config.toml
routed_scale = 1.0
balance_loss = 0.00701
head_dim = 96
lr_head = 0.00789
schedule = "wsd"
Below are experts of layer 5 (counted from 0) of a mixture-of-experts language model. Rows are named router (the router's row for the expert), gate (a neuron's input weights, with its number), up (a neuron's input weights, with its number), down (a neuron's output weights, with its number) and show model dimensions 0-191. Each number is 500 + 25 x the weight over its row's rms, rounded and kept within 0 to 999. Numbers have three digits each.
After each expert's rows: a language model's description of what the expert responds to; "mostly gets" lists some tokens that are sent to it at least half of the time. This comes from a sample of Wikipedia text that the model never trained on.

# expert 14
router:499479510524465504462491504514480504475469509469514523510544538515507447506553510470468514508486514503475447454492520486486482497537472484464548489512520490492463500479489530494477478543525528504444528510481512527511506530548494480503474545522510504482498568525500545458508519470496481508463503523526489528488502553486540519517523487503480540505473516498449556496493498480517524489495495489523508470531478533490467464515483453472508505467476525547488535474503499512483526541531476494510488479489492484512444538504509506512481498500475505488535480473503477527454503505521486536
gate2:542490458512480502495490523540501522487498499520461499476483503525477511481560524507497495528439506498465487515514537484452471549514510516492490537499511506501456525498451472536491500500514495511490479415482518515476496499533543520537519502466513476457485452464505508515489465494500488480491495514472493532495484488501468502493449539486501503529532544508490449489484489486501478486554500494484474509485536469505464516466520475488512464504485482495495489521537538510504546531503539528507535497538554525470507503500503515469487469465494497491511492460540524479527517475527491542
up2:420552513530510501520505536462498509516523533478501473497520495459498473522448497465508460486558516490505502463462491495509515456508492482503554482529464506459512467506542535468502512501504492514463506533494479524507477475477460478471478508483487498524518574545489467528501530504500526559489491457536523503527521493514528527503491491495492518478476445474482520480520511520492523507479486480515519479530483510495518472505497528492502470475522521483507491511511486475486479477517489499498478509449472533497533453439490497505512520560523510499478515506471531510466511519523510498
down2:511540493493493533507515506481505527535493489501521485518512541503461462488482536531493532493494496472559449529524476551462481511532458468508458517494452528489492504496500482474535470497454473490481490529494498455529468517523480490492511500472495488495562504494490503454476514472541543526520513508549462487508515450523468532493486501499487552543512522521491547523546519499504508521497483500516486509520440506490506496488500503508482510506499521512492504484479484519487493516484482501509498493455465465512445459455474498492540508505485522520511484508537526547472544498500466460
It responds to: Noun word-starts after articles
mostly gets: "meas", "pain", "chap", "libr", "figh", "swi"

# expert 58
router:543547516485503507485543515479518519514509515542504479505494494505517518478496486498478522529531495461525507504506519450476494486468507506503507470459556535472515475477481482512529488530539537505497467513484488484542518488485497533464459514491535504488469522505539531500516471487464465497465493468514473560508482506445464470487473488466502541511491483565556501490547503485512507503511516481466474493544499493486458479515520497431500461503518509483484527513520543472508513477556471561511499506491485508492502481501514505468506480483523510507484502491491500510498543452477456511
gate1:470491496515512482538516540479530507501505512477469481492525461484479504476481538493502519508460459465485487476510492492507506456476470490536486493490533555467502517470532455470499466537514527473469507560488495506504546521526527523551454495467475514504483495493493503487491544528463520457486552491472512470531511497435495502487495515447549543517486510485503517486538483517525519497506504448483479523497511512477519493468487527510486512497530482504512470502541515476490500489455511516488494476484486465505507458520471546495472525536511479529506519513483509471546544468524503467
up1:484509495507518528517511508470529519538471512497489488484484493499523519507515505507503454531446482502509487453500519521499491496471483505539502486508516535453476478487507442465551499478490473477473457536499472466530502494536542496524510454518493531495500498532454523488513526524461485491493570512492459520525500500528512469499509522486510493522501505465514535514530489484574559502514512455455472476481514491476513476497541438476506509512481501468490546504513544467458512495463541531520468461498486526500489459517515523488512502498482495507486533490503472478540511496505517480
down1:477489515496487488498488512514454503535516505512530481516516449516504516521504474495494477475501515508503536519485483525486516479518495460473544471556566509519521512498506503493491531489521494524548527488530519449486481514539544478473504505502512528504497488445535481460486492491503487485513467502500533496502519482467490489494452519468518497502494463441540544473514504499528468492505521495468509496536493466454500488532502491511478520467502485492476512521472507481526479539482472477550566533491470535506481457490531531533485500495522455451528470515496463554512529512493460468
It responds to: Dates and numbers
mostly gets: "pm", "uary", "pm ", "November", "September", "later"

# expert 3
router:528487443493480538493491533483527509503533505459514490481496488514496488501506498493452480531496505504478527460433494484553476509519506426546541510491475465523515514551563498523462501526521512487511514520463480505489493508451457485492480544490482469519519505550507523482528501463508477509510484490495505509533500533525553496509473535448509514526481514500515514484511514491496486470490515491507452478476482524468455511468497502480485544500529467511477549490505468449464544505505501522503472500509532483513480493530510500452518496472479542478469507481483515517507496526472498506
gate0:503453526485489481494499538513537453470505479543472486470497507477476512494533453491490501524522481531466545500498524503489531552503463495540483473526511525477480523484486525473521523535485489441488509516512480502511507464513497470468471470513513466472458534504462577519510475506497484524547489551538471475477515511493496478470513515500555484516481474491523460471524494460525525515486503523502503516485518524464510524511531478506461497491482520463476522545510462512513511503448463496519519524517511526476531517468480477537520495478466525520480521519505499530506489540476510515
up0:491490477475552506534490488495551455511533465481476509481462493439497500526540469560528504497466516487518494523531476530473472485526492453504453509469519506519517512462478504501524521525463486493488499508531475470537493520477483489498463472500496463479505420478475492486539470484473495508476507484490556512492540529527523550518498509505478520506507511468497475490517531476522497507479494551477520523488487522509485488455482507512477489505517485493492516539467528505492496526534539467480471480487493534439539515511480464469490492504500477513511495515516450531540514521497495520
down0:452482496480537498482504538490484471520477485490512485474500490518484507496506456493476513471544478507529508502443515533508514524528463531495481483478496487475499544477541550531525518458537497540487476539473492518533503455524503501516467512492490520477511462497510512495486489497531507474525542501532490516547498482532465486539520495509512459472487485458503501512478483488460485560499518504528508507466465495473527493513536524519508471453479533506514450486519500535462488523550456472514499485463502498437478516517490499480483523542545507483503520472463538544506524494511512494
It responds to: Verb and name stems
mostly gets: "Ter", "arriv", "later", "Mer", "star", "colum"

# expert 23
router:510520477523494466532501499497500524504433493471532468512471514499549492495506469480522505459504509508526581444483510492496492506507537536535492511509530518488501467524504513505487507506468522539522528498547459504508501512490457451484471498453561477537479539465498522491482516482480496489513553539444501495490472491539482533434508495491476492528484495475509498497514511471503495508496504516498462491515495483520493495505519514510540462474487426458496545498473510475528547503525493464547490496518500526507480504480489493499523505490464464485506523481467519508522530511500520489
gate2:519478493511534495474459547536515483540483520501522500495515540529513485489493477471534526494513504545512518529487527511516453511472538513467515489474471568526499451522505500530466501498494542487509468470488519487499490514482477456516498523499541515442528477488441487499462502486484481518485478512494535513488522512485471487519476481500474468543508474491495495508483516504559515507481515475519509493554489470514485475506526501472497476519539502457502486494431475539525485466537495527524472547502526521493496492516529481492501490492497514472477528448489507463548500561491488523
up2:489492534521481493544519512524469523513530484540511499516509498481509494520468501479504495532539503523489435488499487500453512489520493509498488472522511503452514478497518516539498481512558508470523513494491475508494528478491492546487519466527457498513449543502507524450504467497442514510518512513503488445561501558458470504512482502477446451434545518505527493509512496464478509497482533506490528473488524465474456498505486472510486488477512505543471478519544516465498505489472481502512487490515477503497521534533462485489492510476520470506486530542507503495495516528452525534
down2:497513506528473519495503513511490455524482486455520467491501479514467514492482484507530442505517521470448505473485486560514479483541474493519473518495473447551469477470556536546476541533499510499508448507500453512481479483488491457515467505496492473520450512533535496468534513477441515487503498497525500478540519497512477502499531513466540521507487493509499460487513501493498492498472506521466507516527521505507510497526459488529518491502502516527486508546487506478485502483458507509489466493458505501525508506530506529547534548526545453522468518495524517525509537465483489538
It responds to: Odd mid-word fragments
mostly gets: "a", "omet", "ook", "igg", "oot", "space"

# expert 7
router:502551501457516505482490503495502497518533476491479532504485479490513464531508530525499514482456521549548522523537480461493523467527499514449502506478502495514557547499499536522513518517533492534535495505469504502461479473426496504476466554538493478540484457498529488517555514508535503502507520485530538505523462504490495513496446503469451526529498518507509442493472494502499481483461498509529502503520504459488506504489496499495531516470477507503449439504493521488495507527480486480483526507496524489505562456479508496494475454510496509542498506464489513484495460490511488496
gate1:489480513482503480501517451490492485490526489513476483489530487529508507490469523525519563539446510443508509508497455489525510527508460520471479517494458491542494521518514485461485473488567499465483481478516458470523517499487501481557493511507450557482464502466487493457500499525521516488504514500463545566518462523488471542475508494490504485511500528480501477506478497486524505500479479522485468495555509504518496518511534519458496548486513528512496531510501490498505502423531482492483479520496506485494503452485489489496487496452540513467489524522501527476521534499543496530
up1:544477522466527531481533490521493536498538515491538497511515505471460503490512518494504487502506480504482462496522459539496457533513497518504461496487528481466468461457492485517524511481476520504479502522502526484502492534499470552506471529495513503494512516518499541436520483485502483494452518518508475481504523550533541512506492522527519482482496499509483478490491511511453537488543465494559544467488511523465477486504489494506491490500524463460514486528465531502526544499491516482494489503570532469501519520539475446494512477479511433519503498491453470472498489551465495483
down1:465473463455519495545470484519479515470512526507507524548502486498516494507480521506564476522419477523528536505513456480523502488548535461520505466537528482457482494541469522512469531519502497464484502505456486524492487498456472475478510491502541497475536503467476473512499462477530525486528508518509497533518474500515516487522492491527484484510497524519517500522508496526495524484507488531465494517496508514504494478512491508458531461536513534483516517527502468511522515494461496537484467458513503522538549555483505478502448474499474489513501521497429474503501525472496482525
It responds to: Modal and infinitive verbs
mostly gets: "could ", "would ", "should ", "may ", "might ", "must "

# expert 26
router:510475492477502498504551496503504515476479509500489457501518511528507467506493474510466493510504513497498508454487495487506506511522524513524531547436523529543526498513518513504455532493498475492507488491496514528438489467512497456500519495503494464472462539525502553528522524517498535483472530459492549496476484484550482487509495474479467463527518472518451462519565509508527468541482478496509475484548502445518439488480505515472502492525506530508530443505492505507518538551521517499520523477533488532480512495479489489488523462476463483492475499478485481464532479489481474515
gate1:466487512514522498520465456485507484507515501528496489487549511486512492520457536535524498479443499489495506478465512519543477525471468479496453520498485501484515501547533496481583464493523454519514516529517482516485430540512532476518555529461503498541479455505529503479482468497518490498519485501497510519458505479469447475506500491496499469515533479509554516484489566506482466516472477445503504515515498469526495509495474489472483536463484529475467498506512485500520516523488545515493506511540462512465504504488505521476495484519523538532506505522519507513493455504507501491
up1:516500539472518541469471444468537509506550494479537474520558476472457477506549556493489533518511573511526466484501506473547540507509513466510487511563527510467515515515521475510480482498500472507483516529508531506509516483536488416500510458471526508526468487498501485502501492453493528467526513505480494501452537492537516476502507508521456475506517479508505487485454499487446492473507515503505473445493540494524519483491499512497502502506515510458465497486512511506501511505467501482520477480509502527524481530473482495518511465504468534480511535517507502502459486513503516494
down1:522532513444482508516514508498530517488492514483503546532511513499513502476530528484478496515440510532469509497496481483522499507501534517485490461472528513520491528460506501504478498499486490478488475539537468511487532523515502475534492458571511487506513510459540530463476512481536488514455504504475544507503533508519494494548533445493486534521530473495495486481510510490468535484543548463503499498503442492485494495451482512487486482478474512477529487579537484459470507525483486444480475487505467538479496472522526523456475498508554478479494480485498500517499514509514511509
It responds to: Table cell separators
mostly gets: "Pld ", "results", "List ", "Review ", "Memb"

# expert 63
router:507478515497491504533532512486486515463461440514473538516497518503522447541472509540491487481500543531498478505462499485468524480495551455499526506521469543492514487535500515493542521481508487498454501518532462502563522490502524474532513502521502535490502528483527501501503484496475523493518505525493479545528510496486535523542495514473488507505542466521517524519512445502474542463531484509468466473504487484484464480472516464518508482468518479538477491484502517459473506486481512516521484470508476512521495531490509534502488488446528431485519530533446474539504475520480507501
gate1:520515486501490465551540490495497499500513498501480526544501522513451509495517539499465478506485522507453498514504529546499461463533482467488481507424503522490493528533458510507544537490493527476492534476512522483469495534504489518461491500477510523482505473542486519462488544526469480521478526500515485515549575495529502482496530486484482506540489486514537520504523468499476536510490502518480525549464526438516523474518533495487490496523480519468460509519532512456478487516480510464492524493467465488511521516520508513498473465492499492506537504544466498550488505476497473523
up1:527506472484488529494483546505503502437518481487498485533515553549504472501520497510505503525534502511495492505503455543523450518517481515507502504474535489502539489560482495542490430518506491457509473472506497472459499450485490507498475553546554465487500479537495507508549507480481489489479497489483465523504486499516484483455522488526477479522502548464512462484466506514491500460502481502532525510510514507533485509501499492447486505480511518485468496554517526472534501475451506499493524490499492497433523533493541488516516440493494486479508498517547471507498481479500506514
down1:517476493490502469526505523476480507514521537514482543486492419509479511494510513461484464491443517468523488531509521473574472457506499507479498497527514478555461487510538512535482513505539490496485484489467475446505526506526467451482461511509518502480527548501523507514500497503482488492474459497509517509513482489480497472515486539481529491516520516499519471473488511511488513503556530508403515513532544478529492493500542464508491499535492485486481504475484524458496487553527524529534523455469527525512493498523500501476493494458497503473487519505510516506513504480505510529
It responds to: Mid-word syllables
mostly gets: "chap", "colum", "omet", "cent", "Cent", "pap"

# expert 48
router:488498497484478473491492457486525489487479465509533471488496464487541535483529464464514479509521507500511540485518480497520528466508507528490514502480556506472470485401483504511484511514519480492459463484514493502504500510521533566486560475462516508516468539472481528503549485468501507517474544507480485508485441503522486502482491486489522525523474520487523505492519545491493479484452541535471474493532520555457495470541495473532504482489472490515526529469538492507467523500496517517475526496511521521478468481538484520469511496504506483489477539511477509531464508522483496497
gate0:517471500479507496541501539530470504485494482492501501491477520507517499504468492555486480480471501552515495516477461485489480527529523493527502460525481493520476466491457558443493508469496476514550526504487537508510485464541500517498519456489472496510516511478530495513516485496526475502515514457511497503543475519479494465471482460537487483539481465501448444492467515479468453478497493474485466524470537472479510531480521516533525510475482454520509504517504530499497467504492520467530500505468470498535471496519508543499505533436500486562526502496509478521466482509538497529
up0:512476455445500497492526481555467483507517453530486539532502490495534486489498507569480467468498501536526482529487496477500530518505501567491509499482495500490466485501467514491460532486527479517507522509510503538487488476584489519471526463546447470528529501482548512549517481502486522494488515490522472504500491479477505500469520476528467485518523450466456528487510502474490438498534504496489495502499517476516556487471482514513488495470517521505483495501500519525495474502487501523498539491494513478528488457495523525545496499459501471520505529453510518543472501504502481519
down0:459488488478473482491505475496501503475509487504474509516519486475476548466524469512535463464483499515507542459498477499480518526512495516485530473528527504490457503505452521490473492480562514479531492470489518516485512463521534499521547489529477483502523506521507512484541485537449504475487481501500521539548501497499486525468533484492512470455501497464519461470506527502496480492488511508515518528502472489464488491495500498552514488492537507472525496489527531475514559480479522456531476478470541539497476518567556486553516466509502484455518507495499513460487482544490482547
It responds to: Word-final a syllables
mostly gets: "a", "ya", "za", "era", "Sa", "na"

# expert 49
router:532482528511528519519514468469493481490498459538537548527517528500519519504499525482480492485507458518487521500559489481473519525525509514520427480498539502499499478499455520479463476505438480505520467487532525499496504481517495471486493452490488547534512544505537536479527466450494491485535528464483509473510482490452516484492494471479460464470511486482492517504518491515484506511477489484505551469469519504516478477470493486513499519505524511522510526476522493503505516479547456472469471445489524507524512444475523487525486510507494545535496538491514470530501513524473528454
gate1:509507462521467458482509494512529485486535501496502470499452496488537480522526524519488488481496485478503501529448470468484475489512486497493493517544527518484474458488467502506472454535527488451518494511541515478517495479493490530525505449480451500488472488460511540494496521520508518450497535504456457546492473497495505550485533495495543468530509490514525547518541536468553542536480517501486514502520490476542470481496499538506486495485488514534530541547527504480511528491530442468512504457515496479499509458486505526526480515483484514473558502503514482505488508511511494523
up1:539523475505492461459520504483543497497505501520468504493455503477512480481517495497534471471486488515539509515466523502499495508515459502476499514553534515456439506489489485528497446496529459478482546501510526503505486479507492495518496437480462492516521507506537531518514455479515509462505519523480475469505500505495498548490500509506529487526515482493487510496497516495541550497510489451493560501527513520516485505473511466510514453510493479512491559565495488538465479496558498483526511487549466478498490477462482553501499509502471507542561518497456504523498476503524483505
down1:511504498458536477499483504517495473495480464495577531493492483558467492461505486468513497494508546531479501476497461467507489463490552482518450488500517509502480496493487470497522582492507506540508460512484501538483472489490489525472544545495507524521551529477464462507492503485489519502506516538497491479495523567536482461504507492483512470501526522470430520508487481513435498498514510487504528489517529472478485492534485526504505472516533514470509498505509496512480513499484479466465505510458525487544552525521495482505504482488524518551458490483529517505498484475499510496
It responds to: Clause-ending commas
mostly gets: "', ", "}, ", "\", ", "), ", ",\" ", "\". "

# expert 38
router:524502502537514495485494522522478508482496542466488517492522534483460515494518493483532494541497494466486535488516468494482482447518549492430476499523520468528481503502533491525516511466481485543510485504520533493467517533540526501543508480475512455485453472510470466552472479481483486484457527495498538470465514478486507535514519469463503496530510480472534488491480523519496507474495528493452456482517496500500504456474523538506502455504499487483503524513517486502490505509473526504531532485499491509471563527490515504492520514510560446515543524471519460535529485524517500456
gate3:485494420505511515520490470516493486493527491500518523493532520544466494534503535485518530540513504538524488538476505480472519469503506518463494499526479451505508484478492510514525496465525516464482480519488509504492484491486485510522485505520503507525520519516522514514464502517506479496460483533508477496464546516510487496503505510525504497499483529455476525513483509489560503460519484515479500490510493496491523532499473520506474501480498520533556476500485436506438505543477476504519472537504468465462436530537528515455514514480473506463504453512494468514444503435553489467
up3:533493426517504487484500467526491477475530538486479534482529500542477497559501535484562481522498532537499502508503492488495531473480513519483494472533449428511499495492508533531550479494529509489506517515528523486482460491541502476537491470506502493522466506532522488498495489481503460500457481504503509463464513502496458539522490519496511496470473560482506488455474495519514498444496497502500494527514507495500515504503485516503504505445528498525525509501508449469454506530533502507497463531527492500483493528485520524476500495509473443472461449532501509518465530493522533498
down3:472460501504551546511500474473508509511546557488521521491515487509487510506509493457507508504520493507507503517484494509508466478479529527520518481504486514501527459505470462526483549516479512527480518543470494485529515495515481500515454511433517469511516514519509548482467466496454507491495502473524490492467493505551447533498496460505478481526517487477513477495514520500482465500448462540445529443511461512458507503505495496505501490522508491516513474520508525520516547495523478506503538501516516500523496479522495502458538499475474514442434528511555513512511452503536515497
It responds to: Words in institution names
mostly gets: "Award ", "Research ", "School ", "Society ", "Law ", "Arts "

# expert 0
router:454472525531496456501533537481491498488531525532477537497500542513521470492481513446501458479471507502449482508564459503553502511505533523512496460474527525536492505492499518509515520485485492488528442488515548520468554530526541470534497494486484518519490492441499521482492495475516463460469481475507481489508488502519498519489519502483497455495462493540498500501516493476509497549513499539529506531507506494520452489526532516478502481464557527505480501522446515468499527511524501501506490471483521476487466479521516523502507480509506518488536498498499521499505571521501520452
gate2:509517495496527526498503471505467495458486468509464499564535544515470510490469519501514474459493520477507501482501483476529483582526505540461513462493519447532497521493474481457524481532471517503493484518479484511508537492457502494548480499459501506469500532487505515537470518491526507512532498487489490500525480516508505530475481502498483489513515554520487544507474477490502471514500544472520510488521506498463522517523521520520503480507478457478526487501499506481480542507484500460527483510509532487534510510490507501473523485530510459460606525482522502496508485547537510455
up2:450474471487481490463499511531537505498486532508515540465465473507493513482515489529518513544522510513498479529534539492493495476424443545490470513507498506502516490472506519510511558474494518523533493474502536475517487497537500514433543505478463489505520475494458482479514458533536502508512497507513510512507509520508504477511536501483487457501535475513540521507480523525501530536535459501529453493510473468532506540498461504464497515517541516464485479549490550531488487444497526521500474508474523493498513484510502522529530485478491495529522453515492523510504534507471498524
down2:553570483476516495484491488516470493545474485494520489517490503555435507501531473508507534510510540473544507522510499522500513516475468489490501506442510516493485494490436449535531513507513499473485484512518511536533526439487490502500488509528532492446542498497501528484481535516499504466496505487506495474494491461501475512490538533475480522486517494494485493507509497474541509520521482535487437510511539417527484498508515506509496520461476536475497533539511516489521485497501481494513493506531507502510478454481457476518499475473475495490527447547513487515489544508476504490
It responds to: Numeric table data
mostly gets: "pm", "pati", "hydro", "radi", "Billboard ", "households"

# expert 33
router:486512492511489494469514491500476488498499564513495528486544550534507496486511509482472547528481494486480478493533478498444468532545496483520495500485470459479473482529497488499481492537562506514510553550473558486482477505473514522480465510500478525506486443514516448468514485494504490496508497541497489509501517490488519507487533504490511517494516505489497465507484489510533471552493516498521516543529450481486489501466506550546460478507477495518517494495510474499488487487468510479501526553500485472506500558491519465464526522496485561494532498472485532496468538457538465515
gate1:510515475519496462516485523503473475493487509487465499507506474508490513471560532544470536503492471479546500500499553500487470481541495484478483507495509497509515481427481548491448502554498460526471531516498533548494481495479524511506499496487527519467474494482497515489489494482460516526471506522476474549489518513484538512461493475514571527514481521492517488464505472527485494482545500522481528467508490497489509470523490496527472476488465514505520466470522525511491486479467491517487508536463517510468480531481516488537514535488510560509556505496537543506457450503515493491
up1:486475467564485523510490499488524548514485527503504530536488532513517503517488536500487509493496440503516512524477511450504463510519492506515499501451539468500499541510517489494467477535485483490501512495482523520494530500488491531520491476500520519516472492444465487527506515514464509505462491516469493468546537495482529520507493485513476543503496474520444493508462520503507461464539539475484510516524485476462501470513487485492464516501470509437534518508502543553484504530510551517482497517462523500472481490516521474479470457480556513508456518500519514461507514453496551533
down1:476475511494512499490495511454537469551490504490470471478510533482532503509467496488506504505504481530462511509467463541512501483490489488519456543475464461516497451518508488455495483481506510489475466493530450468504476519505499473522458493473504453504525506503432527505489524479521506530497503519452514480540521533531542507486528522495478511529510500520511499507518572503497510504484486518447505454565520503505515532523524499489504501505509543473517501523519540495514507415524482502505531499485515488499516517548518501518516491520496496487456528449474512499508517494473541461
It responds to: Latinate word beginnings
mostly gets: "prec", "parliam", "jus", "repe", "recomm", "imp"

# expert 2
router:513522534503491485501509508483528481471506470483516532540471505513446497540527520513522507523469489491534538542455497446510505553519460480522504493468441482497545493459515485516469469513542473503537547438495419482532485500517534487477490501536492505497488466475499501467495533497524561482540516505492506535534470480503475513470485518471526508482535496489489505517500509531513484499488513508498496521525527505514500517562498467520490527492483508488471510496524497470476487487471477503472523510482522480504518449464516508527520511502491479496461490497494558465533512470511516512
gate2:481519510500519486525506507468484543547455521463511470513526475508484533517525497550543525525528542527549514472495463542487514500459517477482520492503469521470465488514534491487513495506477520508478510514491477479494486513485542487449511500495487489529480547467509514513450485505492534453490545563476486536517515507518493499484482483500538494515453466516474478534480522476530497487488498522496499481547457467506497494496479487497527485504508471487497505500475487542495507462479532513467522546451516499518500518520528477440521517459498435532523475486495511498491487481522528462
up2:499482522536550524470540466483506507510545538466475528491518552486493539532485515535498497502482455498468480533507537507544474495466527491461478505512552476479446497511510499495493486463523494482470479508487525480496494492535491509533514521523495501481524507502479536508536504550480491507482500494488557498466497527483520475517514483549486491486525509496497570434539493505471502487470495481546545499473489498497519517489502485496527500494460507536508483476497519491548537485501483486506504455517445500529456515505507506498504465501493533449473523471511452493512506471481467520
down2:488508480479489468491478474525509466523509444511539523490504482484499438496462498467481493533488479514504489504456454481468496487502500536504559509491540508460523532485472473534540500539527442464489460512508525536525495483502473528508495480509521533492472526515493479478513528533512493516524491446515467485474476478506480485516477498500502497479514508480523482559514484484480559509514496490515487529509528493524499462489520481487458504515539482470494508468537561466469501536506489487464511519527493520468504508516489527516517505525518555488473523522453527503495548517551507480
It responds to: Pronoun objects and adverbs
mostly gets: "them ", "him ", "appears ", "appear ", "together ", "rather "

# expert 36
router:495482510534523512480503514495513513489486494525514548507530498519492470503507460512475488510504477487483473489493507508513514453523519439477544540472493492486498458533477512524500522506521475507501490499520505545496492489485517481546529495439481498510492470467508478519498457492513472510498466498492557515480539482515478554500485503484510515475550445517539489472512497474498463503553533515467542507522448486509485482493519468526481517498528553480432505520477517464476457548465482501441498526462516506487515528505544521518512546467523504466504497498476484486520497491534507512
gate0:503481481522490446480510471485499498487470464513483516529560500474479517515541493473517484512481516453498479513515467516516475488552478512515541458504526496508515497509483509480526525512513507515510458548494506473443510507517501437532548486484451536548476530498509473550522491501493469495531500490446494500483480495486551498523555509530518522494503539469495500509518545487520452514465476518454516477516479489506497505482509499552517515497489517494526520541487486533503499492505469487457443513500531522477503484508532479517518452486534488455521507499494485506482535474478510528
up0:489489461535504547533528480531495510517469557515485489471516510487511530538545515459494459487475517484501500517468448513525473543544509502510485471503513495453504504492489484496559530465530495498488497533476490491473426506491485498493524496514470526499481549506505503517524480490475506519505545487492512506495522550475533522506469527484499540535489521482497478486490485478505446484525499495500498494497482519514532491491435519465508464520480467508484486495496532502462506500526492479519469499468493523534527511464462516519544469451503502533491521554437498492510493508488509553
down0:485507552474522473530510487492505482482519470512497531463547509512525526523513537533497471513515516482486460509472542495467516483489492482494533460472515486489482472513504504450506521466515475535504512471522476528462522483485467478428497476489528544501472472482556494504501502546453512446511531497510520529500485532491501479484497504454504486489485482497517484475538469482503520520460478496515484493529475488517546531530484486549461492504519463520485504516498478493526489556534516512535514518497482520474518493467532516505517481519477490471515583501510544518475505490477462484
It responds to: End and cent pieces
mostly gets: "|---|---|---|---", "end", "Cent", "End", "cent", "pat"

# expert 19
router:505506495520509480472492548466494499528512505472562480500447544497524497519461494470501462482523493537532474547545478507499503478468534491498540453522511486479474536538514499490488491487517527506478515521512477495511515469519545523521483520465501519487514507516503478516526499498544503466475462500549506458504448513473503482539484490527507528502476471497476482506505433518494489505447505511502496487510545516529546495509480533496528531479518537529481514526501489536496516507452465482531524474528518496472525475465468523496445480486520484512485506527462489536546513486468478493
gate1:527538468477493505530491479456510475501456505492493514488505523502523503535483517486496462500523472455519543496516506528489472503479530519492471497486511522514465464520515459514555498483463523508493494491538559450458499510550487502505524506502531483496477522473495532442504466470467501478468477509499540467500485492518524487509481493546520479510533462515506500529531505497464493482501452458498541463502504497506521512499444489509512500451473486467473475485524455562529523516476555496491486506517495476510481490516555518497473480505529504539484522536471483531493539511477489489
up1:508479473489530549518512488484496477522521480496554524505444504522446503518488463475499492473484489507494563507515536545485513522481521476490499506478511500489451540524522505480503513470487540529504497461484512485498526514448505519523500472501525524498500485507530481464502484485496483487456489502527497479504452485529555506503466468507533492534533511483505501553553513517485462477509464492514564464505536491496506505494514506514480508514466495480495483459521505549529506496437525487525464472519495490519497466505541496477515483516507511419495471515487542501501491483477491453
down1:491560531494492504500476513486517535526491530446428542504514488451495511505494489506501490535497478540535471497484496503492475490542501496497492511523453519500471461508491508531481516499582483478509493554479510480509506478508492502505506491479498477483528481515567521491483500486485496513553502457527465464515507526469533490524488513491485462494500515533501514508534489458526503478462456487487520485525505506477484490480519461483530490490466581477519488517468478519491521473525537537489466502499504489502508530530493507453475547484441522502498484514530492481493533519487479511
It responds to: Closing quotes, title cells
mostly gets: ")\" ", "\": ", "!\" ", ".\" ", "\", ", "\" "

# expert 24
router:541506505511488479550492498511468522495503519461466529467566541499534482486493492494518505504507484515458475485549519504466500516503503508556518523489470490488477512511497501467508554505514499530476521500459540532453523516500477541554469532478499530512486464522500481491482486533508490501547532506526478529483483510521474527516476553530486526508503509526501517527481468484514500497473526525482521509513471490455517520472507499523488464518500480470501478526455444555507499492453503478453457446466497486500477525503535494525519485505466502464537470463487522520476489497493484484
gate1:492457506523518507448496513477520434523503401515503482520472477500482451465524484484483506524507537511520539508475488475483471554522478467522477478504506481474461521477526522500526484508520503474518507462497511484478503484506498433526475474488499477509493478470532505518500499485498538501536495519483533542498509493525515499520511499517484529520519493522485481531543523497530504490485526505529508521483542520486477503521504486513487544502482463521476505484490482525536506523493539508489499492528489533426506504557539535508485493523528524500507527506511454536542506501449459503
up1:528505497526466468497482496518493441520508448487498504502523475493474490471526506479497523524538513478499498512484474474469474538547487476511512484523503486511472491528503506510511497536539519534501500501502527485483482514478480460538466483481481512525497446450499462505475489495495511475556493520485504529484467475509532488491529512540463544472609540506500511512531482501511537486521474541523488526507525440482485518531477501506523532484485488478501498509489489502502498499475538500477486522471508501467493513549540515493504507521487530466521494505471437543529550492481482487
down1:505472508529495503438516541476535472475512492448463486527465484497495458504500480489486500487512523515522516482434473508506527541445508498495527487509501514457484460501519534513475478468518506480547495487435487471496521511521561493535537519504517487490493550505469532533479488561516484468542466481496492529532509487510481511494486487516527534475481517489489493494494512467518507499488507475520524496545505476499519501546489508490497437498495467525459456510497524540468504482506489498521551509491477504487515513526520501517497486524484520428476520495490489509516498518524525553
It responds to: Word-initial consonant clusters
mostly gets: "Pl", "diplom", "Gl", "libr", "restaur", "prof"